{"n_layer": 9, "d_model": 128, "n_experts": 160, "experts_per_token": 6, "d_expert": 32, "d_shared_expert": 0, "activation": "swiglu", "moe_layers": [1, 2, 3, 4, 5, 6, 7, 8], "router_score": "softmax", "normalize_top_k": true, "routed_scale": 2.45, "balance_loss": 0.00286, "balance_bias": false, "n_groups": 8, "groups_per_token": 4, "init_std_router": 0.0297, "lr_router": 0.00115, "n_head": 2, "n_kv_head": 2, "head_dim": 64, "vocab_size": 2048, "norm": "rmsnorm", "norm_place": "pre", "norm_eps": 1e-05, "positions": "rope", "rope_base": 22900.0, "rope_fraction": 1.0, "qk_norm": false, "attn_scale": 0.125, "tie_embeddings": true, "parallel_block": true, "init": "uniform", "init_std_qkv": 0.0499, "init_std_o": 0.0499, "init_std_up": 0.0499, "init_std_down": 0.0353, "optimizer": "adamw", "lr": 0.00348, "lr_mult_qkv": 0.5, "beta1": 0.95, "beta2": 0.98, "lr_head": 0.0142, "grad_clip": 1.0, "warmup_steps": 207, "schedule": "wsd", "decay_fraction": 0.283, "decay_shape": "linear", "final_lr_fraction": 0.1, "batch_tokens": 131072, "seq_len": 1024, "doc_mask": true, "train_tokens": 829000000, "steps": 6325, "dataset": "wikipedia_en"}
Below are experts of layer 6 (counted from 0) of a mixture-of-experts language model. Rows are named router (the router's row for the expert), down (a neuron's output weights, with its number) and show model dimensions 0-127. Each number is 128 + 32 x the weight over its row's rms, rounded and kept within 0 to 255. Numbers have three digits each.
After each expert's rows: a language model's description of what the expert responds to. This comes from a sample of Wikipedia text that the model never trained on.

# expert 50
router:197147145139114102090097146088121169141140140142113066128163107072166100152163101144128098153152118148085164075123137101139134143072093149133176172137130108031109126181105125156186091115122165179156138117156045142154121114112168129144147141116183148095101113144085203116096165164149091067149186103139158095116154136162092139114120155139144143117080119123117156132071110121180131198131
down2:091103147089145099170167143132053127198130183122179110145101125137110140117120122154136074101131168125144161083149136193082033102128143104146124109166100138101126062110150098133106118137157154186124134160107066149155133203149120113141072091107128145088116185104141109148153121122095087108082139153125107047186110116143167105157115118057101147123158112091129092168136110156070136118143
down3:151140153093185105153078151086163135162104184077114133100113064129154164116149171132120106151077149159140083123194163099122112127127126142150099084108084072122111151103023126142133132111187100138155072180091101117117081176154083079120114169119067166144136077106127086115133142106167130148112129114128135103097099136147167098110132193127138116127131149106178220128138137104093129083110
down4:116131106131146144158080110186140124163170181231187126180178124121097150168079178112106121144075111095140104128172074109124108083122164135143152127093128118129141156099111124154077144054194128202105090115089092120160135140166136129162140088189134101134164138109110124065086140153138089135126111099096135117107141163098100177106155126121140082086128142140152089139149145112188119117199
down5:143088083147140132109195181154136092094163034067128110077127112145118095150107147129118120148090087121123115182170157119159122063139184153115122124122127143087137165162094148118082138144129102122150165157154141091111197097086166144080112077084158072144141152176138148073087105099128160144104124136114188100136089167160080077138108104098126136126190114171130111131057109171136162127145
down6:110109150137084155126165125130177114109118106147140190136072143130152101115069115188133153149149130108121115156099153137133093125179151089120141096156105088155133038106100144079104095138098109138132147116130162146184158160133150046122130165152118161127105098086189097136118190143065120096086126072120096205165171138102083138138118119115102093070157097120143080085096163109130159186187
down7:162121166112096104110180215147102113159131103150149115103102116108143123131151121136138125067152081150139110120131114037147128131092144134110116101193080156167188161158160155058091113155099097121102162119064152088144098125153113089089132133158143081175127140138082100082118117069173171133158074164166089047082148116148104102169084146115106105154145178080148154100137107151143134139144
down8:188157162118094156151148103123142105052135063104172140119160079068137142142099132104142133122146165124144131134148024170099135132118134107179109125140127103140101158130138136092096124163133149155108118102127165114142106078141142079137129180112100067079160119176143163070128064113098084156162144165124127117160075212189129108091140117096147134169072128149172158104125062107101090123151
What it handles: Digits, spaces before units, and unit symbols in measurements, coordinates and statistics, such as 669 ft, 23 ha, ″, km.

# expert 53
router:104206052216109163099158099190159158112124128147166147158150136119071151138105177128076097113149183090101107145177094156037127198131154185108154127153068133085154142149169119142161119109145109082140146140119145129150157135146116078158119128141141140176136070138130121110148105118104166090120152112095096113120152173101142060108093132199113129135156110110180092117118141155141112100145
down0:136110144213186134127134126166155087096186141175155125155154102141123096099109190118131181084159126124128108091144059199106125102110121150135201107145124108130175140132122117150110128131197139105131135096100126132124127147146159083126119148161124108129164136140145132136118135112105150133112121118155115070127108119118123106099105128155132158157085255132109137135147156130116143163153
down1:139110150138099123081123055149208215074121159115111136141120117111112053135178133124142176121135180155147130137149137126122093096101139162169108106071108086112102086168154106119144124181123124139152117080143119098094047110099128097136127042160078103165106098122122078114167132142117143161086079106120112181153110161154103112142136084107086154144088091113164138134101212123139140088133
down2:121131163146145133138096154135039082103124120135127122114165089122107159070206121112115153121177086130149065146055116158139052132126127153120099099109124164142148175081112083087143089078153126123133168143087094173161121183142120124107119174160102114145103176120144119181146163111099196116152116114126072163093086161109169073155090151176089183100142098093093130135110127110135167175134
down3:182108106126129091148144122155130079106174115138116183076099147080088116084134187138093112140122201096105096206110115142107093134123135160173148096136042135151096099142110153112183120148161079075124140171151158134180061142135121126131114170118216100133109145093164140102148159088096088132156086107158091099205149147126134118076157089166156114133096137119156179153104113146110146121131
down4:175126103144093161160170139130164152138172140152125143160153131088147139128125197125150140143173185107171134102153057115103158103110106121164168173205151111115119144130089122063133142184110116125139136134094137100110088092111103057107095102154052099071131106058121137156186151123114125166133088105141099134127119086101149109110144082040129113165110204094166098085072121133134118119143
down5:169146072174106170173160160136124093123165106146140099163174116097103132154132164159145120127109084148132077134111148185069132161138142117138164177172246135125162154157131122151114159150148168145195145142120163120139171144106172135186111126109132104131167118103067127114153061160119123151144163128145194180138118114156099127160161117122136162153144140160207151155073204094138120151141
down6:090171124113176135132094071073137143131127135096162171123142113114096179125144095118160111104183123185174111141116103160071090122147110182125129119091145136170113115118106124141159104123127087147160143119122120114149109101049162138153083099220132149180101117137104124112147168129192097105125076128164162183125128143130122108117132112110193069113108024158123166131121066125108053172125
What it handles: Auxiliary and linking verbs and negation after a subject pronoun, such as was, is, has, would, does not.

# expert 33
router:138190173100117157156122081092156145109093177132068171157143166155092082160103183147098170071175071092143150113126069089084131110126128151119112153104142169127133116165122127106143143110077103180125120118178104133165147125149117172090148096171076141178173145139159160157157142129177133198124113118138087138099138182123136136092091101116152127174077137128101158097083180162130097089206
down0:111129135103168092158099138188091102156136093102158157202096151165098084070062139110084115127090154216143156117051178140090161133128151109097122124136116072136122176116155097123131109164140132141127166113087124148166136125132129126136137106125106131215107140120108149131145157170111098112109134159091096081153045161116121145188157125127129136154155144139087120108009105093124141126154
down1:053167113095135158141086050081096080204126128111104182094107138095079135125074117098119121102119116091095092165139099147111151134147136081110126110130136155096182086105162128150164131140136123145125129145056134111163121151156136092118108164138168116139209129118112095128180149081088151153071073136133143128169063166171091156102132150055141142124138191098130120117123131130126104101206
down2:104159087084118156059135081110184132085126136092135105109163167144154155130149173138080139129141119088109146132119127132148152061110154147102134121168139139083137104151096121138153131097174176126120097119173164109109157159129155121143131111129103167196172165137134119180107153093163125155153085174154160214114125150082186220157095122138175118194163084097101105079109135077122112087183
down3:120164114128151098161117119170098136165164143153165180145106088062116077190122093133100116122139133109104068128125072140103111088112193195120141135174123176133112131126099094151142153149111141165120117127134137149121127168094158159141134099102131154123064101130143099170122152128096125123153193127123112145227162082151046141102116131132064110132139162123175109174132203037112101090140
down4:126153126111126080131133130040146156123110090113167124145167136102083106112105164124152120059067103089093153185154066108107108135141123111144101100176095142104149149144143173120148115059127118126115169113116127132115070125071123144073160099097096134129084126154135173157066184159133080078166162124103100137171136166112130117141126116088116053116129011127095102113117146151122164136179
down5:079219093115105107162163127142207169113103158115139105045168139145059132144108085133026151165145127193103104150131130119124156107108144139140171165102178086130138089128110126194165078153164132146118085150141122105161153078127161131119164064121146111120114091136092149085123103135158133184163083127131154125142116111145162103150106134111120158108138040104155139127087128107160155102122
down6:137098158123129148185133115135102161167147113191078152079097164109155207157155249081153154153097147147068144104172140074108119143127128145164099128159149141091167119145114099126170091153122111084157140144194151059161108071149130150098104139135092142177166123161071104099130086137123144168101110115141152166157133110151104127133144148133090103085181185141111140084126177127142097132136
What it handles: The article the in running prose, country and nationality names (Russia, France, English), and the ce in Source(s) lines under tables.

# expert 12
router:104162095146068105138110119130118102128170172124170169101143099095095165178092165124120140144144112066079076177104150136085145109148116159134091151116081151157143093159103125148095144089190178144102110083120091122079114106188156082099163076169162142169152150135059073148149136143145118180159158118155137121106145129126166168120105093119096160124109026102198104110087127117093104106113
down0:118130137148076152098161104122108163147152176122110153120127181094121081178147115167146154163105111182107079159139198109122109087147164161148108180134125135078148137113161095114101069126144121125188135159078089102093143151126129161100081057143175122167120119085127099164204108182117166164103117164141064125170188148142179120171106107093138207114098127145186103105102140152113138131094
down1:130093089174076097172168118165108103088133103085149126147169107104143111170092038127139143099121119105098131162179088163161126139127105078134162122123137130166155116154122226165158088141170170129133163126140170142108065179114173153076114126163215100110145128146128114158171105088106097097123129155146174108074110152133085137131157109138171124131073143131154077159091128173096073104115
down2:114026150054080100111104067097098074130108132145088177131146158107158067115141173103114157107156120183043102135081101135112115160166088177089150177137126111110099107111147137127127064098108145156144144113115069125116104152133060165145136114114159131087104137139112163092145122175088163095099079141146077151132141135126090121153122146097085114139077159146108115100136138173198139095139
down3:092137103090138084123067101059123126154125123077184137138152187148148175164048141209122097161084138176116088116100130112135176117084118040154099147091073103128114121125129118173135193120119116130155149163160132107145114111108157158125113112151112123100120151109060097158156112103102079148114139069115188176110140120176168111155148111152132164147205102111131102135115124190153140118153
down4:156109128170113118108147112169114121088129138151107128088102101104055144105123132120099088156106176096129219128164193105121174131127045170140101149066131129214090144123117097136182149173109086103123111115116188161102166130153126126117104164170191125164108111101150117113149130149154129122136118148133111121121151109184078136141186151123083122211109106208093139184127140159105101158142
down5:084139125133122120142110077123139114151227145112109150149124124156092129096132136121132096115188131131126117131141126135110206113044109098130098147162162132071125126189096162181140083153084133120095122134119081150156127206097056143098069110087052103067110103171117156119143090123116136144150132160133145134146129205135134056138143120056129132142087098170131127173101169115108145158126
down6:130115153094113063119102139132104158104167073164124109099138167106128157156145177113100118111133124098124168117152145124141167163200133110112179158111164086156087114120080095112124121061121130109122197190100118120118145116128101148132161170151119143108131139119165221138051204163128132201157113192141102165132128147111121150114133152199132092158110117144098147097099218156158107111166
What it handles: Opening pieces of words right after articles or conjunctions, such as con, re, pro, ex, pre, inter, and name starts like Jo, San.

# expert 38
router:136111093111137134108180173153116110131082156094137157085118147184120164159169077090085057191139156120108079135111133116165106182107158163111173087189148134140138101099100111127124090133072143132108145174154160098137113136177127143194184091143126105079135084136186137139154081080197135118169103141173139120161067153121101140114156149091096118146167155150135080107151115136146121190063
down18:120086145141088132119161161091079102178193128133093143090136064107098138186154064105147162111183119115094134119138126132142162045114147127113171127167126137110133118176156168148116113121126111111083117168169169040141133119153137139137092094141150118130146108137063129110123138121165168141105162129041113106120082136109154137120141137117099124150159255089131130118160102190100146160090
down19:103097146159093165155149143129132140145139148185141151112159160134092058135125124149121058111099124117116111138083146129147134146098132085173120091199135134091128121152099134120093161183144150099076161136164152177107118136185143178036117131102125121197177148168174166187152104141107115105123175124184172096093098145068130092126142170173193137166158115091106090140104133079135154162168
down20:083093127157159177152142122100111169174086100124087111181154141111146138166146104158109085152180118115106138121082122132144120167098126140089151096136138169184059131058094101147094101190179124076170158130138164157144073189152086115112116083116171128112130159130126120078156134064138138090100123142117171209084137133168163051159155180164123157151168106081106143118138124135107138102143
down21:152099144126164153153138088089093172121108084117109157087118145154136086170133158188195147060163158122085108143142106118144085185098163087155083179087095069095129169114183137126128140119102142154073154108146119152189151123096126138142155224089128085144140153094104118044150151095088120093083147098136152118167117127061133148160154143127137111114181082138120152166157159120156155133124
down22:120094134120096152144113156119091137077110122074127135077121127151131154142165107126189122132153107072111110131149170080132148120142196182121216157156112061083106105146100065055109195149110077164111132073168097118133122141135138152112106131087144145118140156079156098114112090127074127192111141159130141197096109142181155150051095114168106164115092086103092133116136133112115086142161
down23:136154140149117107121145086141152108115144119144176101156144155148131108137114132151162181103145162153078125118104131161149075086099178023101163135136125116087132131084208069132105145153065105201100199146120151139099113112146087071138131092091077142150158134171074111100138168108097123151113182063105184107134122123119109110152138170107151144108118170111143127114163069194174115162140
down24:134180120101161141092066135084117098131114081152155149145097126162121179167095161110181075121199130112163114059120165177179095120134165118117035166134124142129082154062095117121117157158130140143134130144142152122136153103080140158202148186114077066190108161099090145132152163124090151112100170115141114139129135100122128145123115128114107145097144083180142122106134133039139187140142
What it handles: Full stops ending sentences, paragraph-final line breaks and heading markers, before new sentences starting He, The, In.

# expert 15
router:108167129178136178195114140175080175126036142168044086204118073149096130131132144094154124151070087124131149117085102069078119171149146111118181172144142144185091175151101155099166148085157105148156109148165143175128090101105174109164156128149121101129134090131131149114164130115134084093139147134108137113099175124141166095096123129143065124135140124138106156098131098063104115160133
down0:112099120101151150088168125096133120189106105150085144174151163145105153154094095123094155111108123078136149119093157105100155085109117190118138137114107180151132078161142098103129036168135081136121162084166078138147091152194104127169114194117171178082151150120134125099208105166108132087083165125179145103144150125143109125146107184144174176127160060156138121151185151136127167167139
down1:146186114139109154169136139090141184144095172141168160139070155154051136054098113085085104077131144145132143077116187119098141136159122093152137165154133130135095094162079107075120098099127087085121166072139150160145183113142111117143135148160119126086199180184126133117067127153165152115161137149130120163105153207063157119125160104114118141088175107110103082158125146095159111114092
down2:112133159142126185123175113193090109094114090123166146076154134147104142114191149076135177136133209140065119142071121193129104140142124158114152108118060115168126168039065077138108115106136083116115160111132096084125162099152135161127135126149046113103115132143120107151137086097081117135124095147115089131159157111078171094112147112126109086181186121052134138137127123082139133117119
down3:116176106101093104161203083134175094125133146144104116122139141157177180093138093177084156117127085152187123173132175146109107145137120129083108092088105144119165102120162162138118154106105156090151137148070107103120127100162124136111155125075142172184100155160150126156148105112156129149173115173073102130071071110146118130111186122129185180132138111099119134053192136232118092132108
down4:151153123144137168168126086031167161105157118069122122078086140121130113120131080122188111152167116165125108173178093099176101073112127100159113103111111135180142129105126114079121182121140141123168114145141098164125168136152118192119128127174132135097169143140155095171135043203169132124117154152080117174141119137168178146127149090099072144159142043122120130157128150181086101103127
down5:108127119087138146189166104048140181056153151117122116128163108100145120143134073124176110107099088142129134137153103136138121120127122107076089097149046096149126138087098144106115163121163150145214123118147125106127103129179111191131134153201131186117141167109093178074115084143133109185175134164079127215095160154135136128133100144161122137107097087087176127117168110173094096134119
down6:111135128109152069151144131076133099137064112081178175180094124096087138079119124125127154122102141081075152129082071082128101111160119144111138170162137156210113151138147103142124167037188146117178199118112076124124096165116087095128182154144140148093121165102145124121123135147157094150112133146119176163132204111178109084172120116084091123159134063144123122104126124082108093139132
What it handles: Nouns ending a counted or dated phrase about careers and time, e.g. one week, one goal, career title, years, century, and the second half of 1919.

# expert 26
router:087156147128175138069130177080126079138161117149107150119091095095123159096111102107148179110158090126127106118095122176109191143166088127199173115079127145051164148152154085141151144111141131103152075173124098080176142141144094120147093179160166162057134135191139153078092077086121109154129165127136127165167101071167109164150114128146114098116124119129147122125065061116133078146150
down0:114166195177097097103139182062135113140110104106107130162079145163186113103129138127061141159136085160164168157112126129139185097084140133130109108156105055154095141105160111157160198130107090168167145168102035143161087168087186072114134169100131121141147150146169143115148054177152150114129111069178136096164143118150127092133144085123169141105178113132141127121133104127143118147128
down1:161092121137182126081095171126126136145129159146093179164096117142130111144114105159115165119173129113078118115169162113119162139106110188178115160171156158115155082168197084086111118113127122175133129154140169068087118124106094109120123123146160131135109180132129131067154036119056106176146134065124122100127118094129123138114139157074159138108192103162075121124141163191197148190096
down2:101118127131125141081136107102118143101135123104115153111104184150140063132156175112125093128135115072084182115111139118165190137139195101154171112089124130135155121173147116129077088129128135133171155079144114089120138064136108145070082137099118163143198143099154194089055118092125116170119109192139152125171116132183187126129092102076122183162184129126088114139057180124139175114118
down3:114127091119094088074082110112080178160191164146139144142118097119180140099135132094158111059144120167122171170111151124055089134148133093141117131193103135112183127110142129126134164100160175098155073137129138134188128083158111139153147071182129117088129145159130097085153076131180075120132152157115089153120092140185087094119161147175152150106086188127083138173184096129120177092115
down4:159122094117112110135120141104176100116143141081159129128105069094140132137148133139160121116186127174123131106150173110144117156034090139138174176145092172124086130128134130201117155145109139129109159094149153098148156105114141100063101121139160077152147164132090104185114064130066161067161127147144088097159034154170151070169134095128121104128111098093140140165207101149088127084100
down5:149130119157163132109139162110122123091150168147119136105118109109112110118118094155163162196162169197122080141136133087146033097139187065106101138077121104156146152129143183132130137085140063146158115114169105129100111112174135077168159123135160107123157109117147111110084181151060106154144150103133124187127096180135153176161049111108189186106097149092128151110120091070120178122148
down6:136184102146174116127100101154069085117072148147114101092117113138092133130198103151156154138104169072160131141137122141153130172163130159042124107120120159124118152109134097114164108090119103180129104131170121118179126102112167167187124151143128106146172177152095086113123152055166173158141052129135123132125132131121143141124143140129170111207086190151144129091164168193057098138188
What it handles: List dashes, line breaks and first pieces of field labels in infoboxes and taxonomy boxes, such as Gen(us), Kingdom, Number.

# expert 22
router:067121113206151134111108102161144131109151101179149147125174193131087110130117146125106125146163082057139142103170092120169135182104122085112154153158097094119139128174046128141101142162114148144146106150141133152120170137152100166126104118112116107142133070106178161140169063127150130116078146158139119139160120163169088166095177074061110118187146120068067156140172124171173108095178
down0:111150117124122154102087106075162104103122118156114128175104162112103110120092186086125141101111138142123122146075157136119196123154105109186084032152136146087115131097146121081092165218147075089110145126098120138124126134133164138095088183196109145070116097116079075152088118153156095151146125108143144169106159114190143088102140104124208131168162177180130149124126192115138124112121
down1:121122152136148162096140158161082113098106099166126118165127167165122142121139110117080116166151132131132161136113127126138124089057085170145137126118189086110183078100128169200138159106142167142108151141130186142136139147167124125171189106137140095087096142154126148114103118134097216102155146093140158088191164124132142092167082145203113090120023159093100161092110112084183094155138
down2:096109126159112108088185094155107059130101112161104159168150136125108124161145016133102155129097159084069098111186125197135173136136126131138093133121125171123132094094104120147159145137170140168106081140142155116152152124084069168140024114106123083115108130137098100149142128175147136088112155160141153164149104095172209116088122125091112125159187126164130136131166089138081165109131
down3:187123133183091073132148173102083161103134155157131073109126129134118105148100088147106071125103119127126085125108199075107186096136103143126096128137122154107108148102105152114224182083138128146155123162130112098075155160088103178124118079157131158130157133151141167137131169100160138106159135104181080187081053139147132081074125136119151077093150160070122162132076125145116083128164
down4:113089153092137188162144116132078142092089125164099126169140154103099131152138129088167127144095169144144179097146080097072131141101090118078157150107134115090135214110099123135097165120129055162104136140131182092184189109069167101161149136209120161081126142172122113141081085133104076115144103134175115166133136147151150095127126123151153159108122213184074144121111127101108084135106
down5:165130140179130145086145138114163132121134075135100165090123092147120138159086123118145153145115133155130124088109146109136138142109139156157080113152095129096051076149095108139174151146173105150102085212209119133171129178104071145098104060142052156130106108107089173133176068160128163137135137107148130100114076121107172106051165126152077178150142116089104090170110160160110156138168
down6:106067129116110111116140121135084120111125139137138093084132073145180107151217077138173099142163164101160112117121088136160099151190157096112162127144142157117128090075131157166111155156101126157139091106095127098062178079119073141153095094176067116116152169118063147125151069167090114119148083172146128120157130139128137217109168137162119114106039144112126097098150096152139085115125
What it handles: Country and nationality words such as German, Russia, India, plus pieces inside personal names like Ben-ja-min, and the sentence-starting pronouns He, She.

# expert 51
router:135144144075137110057126128158166121179131156185131086161092128084160093193191149109090165108099126105133099124120058108076092115142080081127167194111178133078106160121152119154147124148154096141102131154100107141132113150171210160210125138187169146140081140114097152139145114176159136117152149127092130127124171125140089076147101132171123112130127127203103087106126095152129179106152
down0:149107110129141151087111138044108173108074189155160152092087142180106153179183090112140167112112119066217113178155150156144131071097102127137154163165114057164112076117117123101150173108140119117158183130140167141119131127154117146123109116162151113148111108094112139093126116149074099114103118170145176117134162168148092186095124211133148131103115074148104121129143129060088119157168
down1:125095116154077123166141130094126098075156161082105097132144143094136113094174115151045179125139137145115164090131111106107118160108121119143099079051120132143141119171099149173146121085162175123185130117118123130146116137175129153103147143112165119108145083157065076151183124123080107151090078161104181097091084171075132145150120118081123103190156086140180067185143175196121107120108
down2:071065126160123100117146150135122099072112119166134176147153110132086134125076164207150109168127170153101052112094160134142131160166157144126114096140078155126113153092148161151128147102100137126081092206109120157137139129119097118060063186094093121094144101115116170128112136106128136106134086145074073092150102098116137106067080112143157128147161208101117156206128148146117138125074
down3:115116120213067091112103146141124128142160123092153142154141092118134077066114108095127145175102095076173170141095182102078144127102125115172166126134127171133162100116116172190160117128146119125114094128105069101198084105097109091187116140187133123122153128131182109182106090130140151132115164140118135146080145177116134096096089182135141142072162145127096095106132024103104117106082
down4:170173146120147146167117135082158146088164174119141137102082126131092134090159142090155107143198162204109186187155043093129101075140071102085098074126187110132147145150104117099081156143108078104156086101137186126145121118104124154091146112121126192155120133074158101112116127099199089154154127145125097156111196115106143131165153128146165129110068114116128139082130175133111097124095
down5:112079133196088150097107142151133098130151135135126168136179106098086107142145161185176118065171086187163186104143156149129111151165158111126152161104167110142112191123133118125146121099166141131156094096110192139101074138086112104185104093108108113147102102117152104122136138118176155113113185074169108108135113107064141101238064128076083117114115086148163141106137099114110140100169
down6:158129086173160087086179149091110132114109157074117116094115136118106118075099096062120111102108152169141142094036115145111124101133158128194102102125135164112093164185200155179128110110124139161109097091161123132144137182081123146139127080201137131165119144068120102192133152105136161128087150146179173082127073112123199136103150092093112136162132090160139123111105092183100144153128
What it handles: Pipe separators and slashes between figures in sports tables, adverb particles after verbs (back, down, out, over), and pieces after g (glass, girl).

# expert 29
router:102161186081129139166119163144158111150090108112061158111145114102165121114030169133071125112156114052170098129143102164080092113159162148077053173194123121159089108170099094158109137155118138175139120132086123165076133086155124119166105122092140113164122099115164108075135100121133131083134188131054174166136088164147134125122119131138104143112092102132132141116063143134159101094156
down0:147103099171156147158102185056091128090108086121115140084074140090192125128168146186149204153131142109107151082147123136163107170127119181098152173129077142152104131053139148109153111143106151110178091084104139113105113111115125124095111092141094168164133095136115144119102147178147077191082118067103091115133129144049129132107106126150102127085141161148095119146128149187081163058147
down1:120161137160162119100161124121159124117117118177154088098157142117065086133131103141144110168155143158175078123134157215159135090122155151133074109068112152064102099173127101138102148103169187146129150124077061093146133152132106158106121110105119183147132119207103108111146105106080149117087131178192163111123141070115138156179140104133106148147133029089165116146118072133156139091099
down2:120136183147173178100137102126146105115127094121081105148133110154161177173103208133163159125093104105229164161074117128128126150105138103099088113104112078157174168127117133113106137158167142108078089106194160137174102119206119156184124155057188100100191138157149103146107127136106106133124116113134154155113151108127154128144119172063117096100099166126126099093099068118092175136118
down3:062183140119103156195069149105125219134090120155141076120098161100132124128121152117126077158133162130139144094091132124148135082126049115075121096127104137080104145125088096155132117159159165090131135129095174143150183139166101155105149058132172170156146147113065126184117148135137093136069087129068182144158138157137137132144132066134145184145148102134126198182113157126135114121164
down4:174084112160113158057089146117137058104165130106186097137175163079144169185140047131114123104104137092158162146062129123115127190111133096102124130170089157165116146172102100146102163143087098103128037154114149094142102167155135157111155144158120090148144065098114129171156083088103061114159080131129123086127111133151144158086130101143135133114168063123115138121116089091165099138136
down5:157082131129134124123173130099115099154180091173166103164147089136050124143089109160165169117144115101163097158133123057140142134074146115097130124153136110105112138119164143157161145071116152125139113168149180113140102135059087100147162155121095141155168075069128102067108155137110191086143125150137134049112116147045172121145146085168099146087134110088075106136121060119105189149131
down6:143110111158160147105097188145111118194153145129098132141200114051118131169113143114133076116116096127105092135116148126125132175093103107157106034135095052137152171096107174112156083092088126158088154182146089122162108099124062137161055142123119088136108088174122114167087117142154123136146114114154091153132172142102094081098132105181105166151119148086075177185144125130122172110108
What it handles: Opening pieces of common nouns and adjectives in sports, politics and media text, such as Com-mittee, Cup, World, football, professional.

# expert 3
router:148171134153133139113169163175090092183109097148045156114102089145119109133114104131092084171133115172154103094140092167103109147165147110131156150103100144121113142177105135081165180102105145090139080108083108094150103118123091118081063109098181156157105078136094118070194100126142115074117118167129165118085184111135155178129092157147101103136098095098145101159161068091065148185106
down1:112157107143134070158096116067127121186108098169134129086069170155111152135104114092127108142162135139114123151105187100125126103186175084083127067125193177134084126157162116161084137050083095153111190168182137134163092078107111162115129110143155227170102133154142100140105134150087086149115097152148141173152153122137123124145157187146096116147158108103134147132151131136176084080111
down2:167146126062138121162075188132175123152175133128161177089192136109121175137157022066122138111095109153025136131112100157109176121109113103092145123128144164156091107136123136105159177159108146160065107112095126130121120046141097159130120167120156099123148141174082127127142104134103067136162135122125121119087140121149112158134097143150174152111151108114192153109200133111180125158133
down3:145123084078120074100094077164109120134146108124125189155122137122111090063110215148098146137088158110127217189107167111093111115138115123133143145120062077108119076147157127167116083134097073081130137121136120155183123108117130130103163137126126134140073113092123089169120119205163129193144101148115095170124163154080128084155105118076136106127063164151073133141148127145161100147173
down4:173129143113144101152127158155114107158116067088112130076107152131181145106164065137093144092091142147191128099149114162051130161142105165145123114127122136139117147184072099156159140112109102113133221174155118101137106115132166148108054105117164125154159149100127091143096188112179140131118109157110169094128139108116194172108097105130120116175189116138110116111106157208170046089118
down5:120155122098197161171142126149151125078060094099161110117140151133151125156131112108098094101110153123119183109124112159114149095129042171148084154116163201180113118164124074105076151135072087069088114141125229138162155149159153154128118140127126130178105134089113114136133135127128146123104109066077130118189147058121110151112177129104152111110156140096161166130129118173211118136158
down6:138149160108123122134114064197140121101118124125178122141125096146095125122116176131087089138110123132156163089156144077117184116132127147148086118146143119093126118185130113162098122078131069130125153097104137093097120145120185201058128169146115076107058095123185139149151149105115142106062175079116109100163130162092105138089154158163192147026121173111097158081106140074136134118096
down7:123122072148171151088144138175079086124126067156155190155115062104115163089162053139112141105168138109104144099087099146147143119100210194127116102166104134155119170136068111129143183143134153147096128165156160153092143152134161143170150131176117140140120158131092113120142100142142070169115177155089124120119186177150109159132103056154090121084127083141139161184120074088156124159146
What it handles: Opening pieces of words beginning with f, w, m, s or T, plus ordinals and direction words, e.g. F|W, f|antastic, first, third, West, south.

# expert 30
router:152085087110159156131144166181134115135153182194097080117176129084077104142161120157098083138161169141136117130130106138074106076115160083164188203119119059138166172088134100146148141086126098191101093164191129118186185129106124141087107075166112143114145132182168180186141115133116143140147168169088129133113091101133146131131169146114144133148128150130091119119101130161161141160064
down0:151169167124162088087165104169171125156134174169144156128162137179089137140130100125098137101147101134124141130114111176070092122093098115140030125088172099130129082199146158127091108181092128132167131141131159100169173170116130153138116103096146158187122109175082119081103104099065117081048134098169153136138137109221098138125127113119102157122089148141131193152106128100136160104157
down1:111120095201142127149150130133156139134082147107113168053059090141179120085151101127166124140064119145177155126114136101087206106124106090125175151196084183070094163099111067148140137179143117100125077082159120129140139125139142096149181122148171129122147159102153135142157099152136151137128141156102097108071153072104115118095111139147152107068087041184134128076133133122109139116138
down2:187103116147113146094137131129139103057085129101093092160110135118098119153103120097146094151114174094105185160113101121121081172161096163146131127129163088165111099107111175121084130120099080122128193057141098042104116094137116116088153150115222171107104062155140152065091117108156096140123069132126134155108150119154124111142137115097101121151108221077146129175132153093085132101151
down3:079120113119164135139186174140139092077134132152110108137121127119077143135189188235128143117138163152103114158118107071129163129137080139081164134087107127149147149100158098135142135194133132136104188106100118102112134069114097146117087146093062086137121095141087143114077221101149162153116161121155142192169098143139169127124168132124102122134197116102097136161104095144114169061127
down4:181088172127125077156083119127131062123119124146112129139104155195156102131148206182152105135128192145093133124124133090113147178124104152096110066046055122132158151119136116153151111137113161115101108205070179119145123065098179138138124157081098114154126137139107157074161172153124143160158147117140101130094139183136095149146150151131136185131114155151126155095078068159156174105102
down5:134176101092129152159118115088139186127189141137154111099132190122155171093066171056153147114131151114135109137134097180102116106138131141152163070097119135113154114137130171127110141089074178153157120163152180191155158114156106145104152110107114063109124053196139171095103139124105101137152105097136164138075153127135146158122173110159130153121201069169107132188134157156196143173128
down6:143172100149126119154159072090120157126142110118131126126118113086089134099140255166123150084082112131086123048122114123141125094119099135145130142085157158132131123103138119115155131207144131138144123156127187147136091098130104188130150127092111111157120160138117107147176173156127174095139086119159128025142156130096092118123172125152121139127116235089120130130131145201118125097095
What it handles: Periods inside abbreviations like i.e. and a.k.a., past-tense -ed, the words his and her, and percent signs and table numbers.